Experts of a small language model: a variant of Muon for the experts.
Below are experts of layer 5 (counted from 0) of a mixture-of-experts language model. Rows are named router (the router's row for the expert), gate (a neuron's input weights, with its number), up (a neuron's input weights, with its number) and show model dimensions 0-223. Each number is 500 + 25 x the weight over its row's rms, rounded and kept within 0 to 999. Numbers have three digits each.
After each expert's rows: a language model's description of what the expert responds to; "gets" lists some tokens that make up at least twice as much of what it gets as of all text. This comes from a sample of Wikipedia text that the model never trained on. Tokens count by the router's weight.

# expert 7
router:485531506522515462522449469486484486495501532550543490516534497508443507493482502546462505511468488523503588513484493482523512507509504526500516493484470473513502504530496482494487480483470522546494485525502490496509518486509497506482565531451462502522533474521528523486511530481473479503528479485470474499486502509472483508555502427520493513450524493500514495483512505468519485503471492559445486481498532505488502498460505462518449488540483521494485502493498551505491497515494481517515466538479514491500473529489517502499489482486525571531484509491510476502494445499483504480458474553524509474475541535509520452531471531494496500480492469463531485505502507489471487474485
gate0:495540492514493510504461471474494501510513528498486535518466518470497529451497493503498479509508500524519444466500513483494484488481482500477498476514501492507518471501511470504474524504507519513475533485455533472510488502487541506496495509485499469550503496527450517500486493513554509472479515489472484495486486514495465522490580508497532527523517481530498529521451498484479509474456520543486489510476509510498527497509536519508463516532492498476497492492444538463404448542455542492548491468518552519533521486492519507523512521521494544536530526497508482481492501483497486481525486557553501552492480499474504495511503533540480497498492537483513480522478544510469502467471
up0:465484515487541467496491518504496483522493498494523484500512461547509487493492478482480514490511551491491486463548456497481429494500512500479557516471520542512533490547500505529507493448448514523514514545517501524543500493518461496476500479521514531498511538495522485476482505493483515507501500491479481490491506529523511463493452528537542441521509522485508482491517478521514541525523444467534469501474502539466449500530536522535563484502507495474508474498506494501502476519517505492464551496436493468489492542498487502493477467496503491480527460509456482520505475490496488501479513498524510420477525476507546518502499467470509487507497511505486511509530485473537495463524
It responds to: Digits and numbers in tables, stats and coordinates, plus the pipes, colons and dashes around them: 1, 25, UTC+0.
gets: "-", " 1", " 0", "|", "1", "2"

# expert 2
router:463479512464488483495528540514454496511514452508454569468546499513501473501499472449532549520503463477509486483548492519445511468481457517540510539489489517510523500503495454505477541498511517489485520488508500496475480487504503512511571491535487533521519539497483525527489485485473493566492500502526480469514521533520438484480528519514433532491516471500534514481483517478540470516507491524501470456515546494499522481515530490513497521503493529492512498534498502465513514488473498483494470544490477491535531528509477489491478486500482491475461464504509469498500516549513475518556502538500479509458547478499503522519479465509527501503521517511494506477487497489494493537463
gate0:507534460483523445487499489473503528529448488502464490526516498559503486490465481464516510472532517463503510471521474487529516455470477486542496510486494513480484509503469506499486535472513484542510456517501486485496478496502497492520484461486503451489497478519461497518548495467477543494528459501498490475532489469539522478535527552508472518527562457541515504519482476475500453499501500484521512532465553525505493525491483449475522452458499543503514478513498509510511527492537526506515522491543477494489428446529503501474510486522472525515518542504474519496471502511477504521446527479526491472530488499479506519510511509505467502504509486472512498518507463486520544512520
up0:462525487519491480506504513473533488545459508548475503486481464555511483500509472502488521470529490485512497534506501515520506458526474479496517481499493524456518534560465516493514511523506455522507484504545488464478485511505507488463491494480499515503473471505483533539486456548500538461517488498530468500530508528538521514508513573483488491502486455512483496591497511470500472473501456539537498527485523523509537479496487489493521504493476501491458498536527480518505476517511533498514516520493510528516499508537487512482539474476485509499512507477516511521468506457468488455506535462449511542549497479526531529483546497474498507502497547522473490498498517510485461473545
It responds to: Table cell separators, commas, line breaks and linking prepositions or conjunctions that join phrases: of, and, from, by, semicolons.
gets: " |", ",", " of", "\n", "|", " and"

# expert 0
router:477490516536507510506476494507482511492485462513478519505489510519568462535516462502481474517498485535481512500519452512483457487525497529528495514458488532480542500507474493481441487505478503493496459496516477545478485491507500476457509503499466491516484508469460523454475514465471488476540509499551490496510494491541507483510517464489494517513481440472500484558503485528517523510497497491441488507499516452504467461486480494487491454469512539533488496461485508504479500511467481466481525529553515514453531516494464531543516489506512474480501528480514507490513483533520483475482463498517516498499544535513524533482488464511539503498509476545495526478527474437435525528504
gate0:456501515450528488499514488493503520523498505484506504513452519542485505502490500497512525483496507475465529504506486473533537517476480486521492523489514512528477526532508459514474487520540486478531505531457497519513480490510464486440561480512529471500492511489487486439524488472488529466479514501532491521495519473509473548505480497481465490498467511500443537535529500542502498539525486508463462495518510515462494501512540552520516513499487497514490515490435493512525490555510524490505508522499484469543478498503540511497519544533496483464482551494520512485504569476458464503506521444514511462479508536488532511479517458512510512529482473479515495471531490509498460507437
up0:533519490518465521478482541478443498524512466523514488501486500504506467467518527459476475509484517449508449517441536530541459513439544505544507536463477452488537500475496514469556524503538495519482486519483546494507464512509495479530510516476453489505503514519482491559484516519520508514488496526527534525511538495515503501509511512491527505494528487558544475478515518471499534514512514473505503522560453529532517466470519478483500501513506515497520470492521497529478513504475525498527470505484454497496519532527494488489487500519489535501485466491528476497548515541518540505565527518512544524512504496521459476502519505498520496471497474480517486515508470501511477485513
It responds to: Final pieces of common words in running prose, like inflectional and derivational endings or whole nouns: understan-d, outda-ted, adjoi-ning, studies.
gets: "s", "ed", "ing", "d", "er", "y"

# expert 5
router:531488521528509511508529479527540497502508452530502499527524488513506480487434508499582494485487459496493497497530526546497448481436515521568504477493468475492478530512517489485475516508506509523543501475525487471533504529504516522517498518510481507515452529453481536499505497485497528501508536484542509513488529513498465504494478512491510514508482539497483528493440521481510500524553517523493484527492513491547490513486509543527464526495521465545521466502508505492478474523498524476509524504519480462460518518474509476510528492504482523486480556493579505453559488492505480482505464448526473528503502483511489469498474500476486492491488500524522484517487508530473519542477
gate0:497535519505500471546518544522530469509510530504477486524484484520496492508490491488542466522501500486516541508482474507456491511483487520538526472530508505464543519534497493465500515471509525428493512555458504507497483482490507472496527502490532490556491513501492455538529551532526471545472551492523490493472422516477468474511534469486544482447474530517516526532503458518502541465508492542534513501496537498504533500513489489516479511467497488522502501499445470509479491520475504553510502485516484476504518514497520484495539489504491484509454503509553494485457535535535504509501501476504482465509514512455474544514476505496502474499532465469491491497480515466504491490474
up0:508515510503499473496513513562508508469473526424470516487447511504466526464475513506532523558529487462519492474462495518503497505494467478462485494488497481452484508516474498504468489476545548489544515530472487497498493495442464462469517519469504506511499515484550493489500532508512509570501511515482532447504551475489499526535542503448504502492492447499514559502526493553479548512486535488496534471484492515496508492491488521514518488517477537472482469489474514481491513502479540532510533488551521484522497475504533511514535502492467483522502503484542495496481491504511506500476522466529492488513474452497482490469508487499442498486499511473485503501550491502463502483484
It responds to: Closing equals signs of section headings, final periods and parentheses, and endings of place names: States, California, Carolina, Mysore.
gets: ".", "=", ")", "\"", " =", "a"

# expert 4
router:466503490482511495498537526556514477542541450508513550488505468542504461464484488463512511518483442507476499483489491476478481540468491548501491565505511494508546516550485484465477496510509516489505496465470504512504486488526496535483560527504475552526462512487500516474529484520507527513533535551528468491542513529514511476526505481509472531486497476519499489517481500489537501483511498503476471461493490499485525491497478520506502520476478521525532493499526456480508508495518479541486476533503529470459507526474430503529503472511469486464486469471499511527505504508492473539516491457474560496472531509534463487482453526502522475460508484544504517483515524488479500501487
gate0:444481535512498534487447517501510542497506469521530500480493487486504471490498506522483458499519510490465507533496511462581488483519502471449516508501497486528492511506513501464545493528522484510525524523508503483538547538484498476506477455490469517514492484517517497464486510504475523479478551536487496508500490450466497467522496495515490492484518503504489504515495530486542507472492525526489486458473480452514479536516497492513482487507533488475467521511493513509500543502484503483546466461534465486474492519486503519563469451482469511464486517504513557500522490466546499574534519554501506454506522504480502472531499495571495516542513521493502496490525485515468536502504
up0:524469501518521528524566505474496476529471516511524493552511494522488537481489431522511539484461521477483492495494512518478466485518526484523514472474544476477496459480499484523506500502500510457465494509487493516520503492494527475517467538528554496455471508539492504500538505470534514450477456516503481532499522500445525516511422539488498474537461491531496522471516476545459502551506489493504453470518533517502530463509489481528470521514528481507497487483508495486534524505488485517479512507470545501506477507528509495477528515499491520516523468456459525522554515513494477488508476515492508502488499477502476485543539448484477509531521472486474488499499460495538510515495
It responds to: Articles, prepositions, conjunctions and possessive apostrophes inside narrative sentences: the, of, and, to, a, People's, Women's.
gets: " the", ",", " of", " and", " in", " to"

# expert 3
router:517474499532497549500505498488452550544503498503473503510521467502499481558478510524501478464495458506476477467531499502488489499512477480474477484471500489473543512470491471478495469491443523501450547476486481530508500526491502507504483468523479539512503473504498525469521492544490500520535486483508467468507506435508477491507509500580509496470538500507529483496501496473466466549540462511499508481513506496511481511519494502505484499512481555549533445509485472495547525463448526486517522504505505542501519476516486549485448489506489492496489469510497528478552478525551490468521486494500510479511465452496523471498530491543500492504487468469486544467480504503487476506510
gate0:498511519509495535513481494526519521528478504534472504497496457535537488459481508487481483539465490541483498467531513525532504493510507508462494512513512498414463494503509440470482502482470486439472507487556517526535495498469511506463483490484565509565490477489431506520540466487472490464491519471493506501515485508520491511507540485463487495498465510506522475490529503498464458492466472531507530515478481504524518520521505473497523525509502497526525455523485455488525543491472535504541508540498481499503513468514493514506543547519467500561499531497504483509511515515467498501508519501530550517501510509489476502486510522465454521514490542495542511469489487487491540487494
up0:500524511528536471517485469492496528502520515492537537514525486538494505531432528484525534497496499523484497457529456479521543489520517490469517530485481457475512439485510512513473524510498445531456514493504475531506514479482523506496544489540496546477545483467486479480517452489483496484493522506480463457525513526498528515500530505483511506517505476492539461511575536487469522484493497496520481468530512492506530490497517543478472471513502494569483473539511508528473494440478515505511499502511514477504523532475494507504524532515488524553472504488516464482499527478485500532504529495479482474509506458486526464489488480486530484493536521498522518510532511566543497522474
It responds to: Tokens right after line breaks or headings, opening quotes, degree and prime marks in coordinates, and abbreviation pieces like Md, UK.
gets: "\n\n", "\n", " \"", ".", " (", "="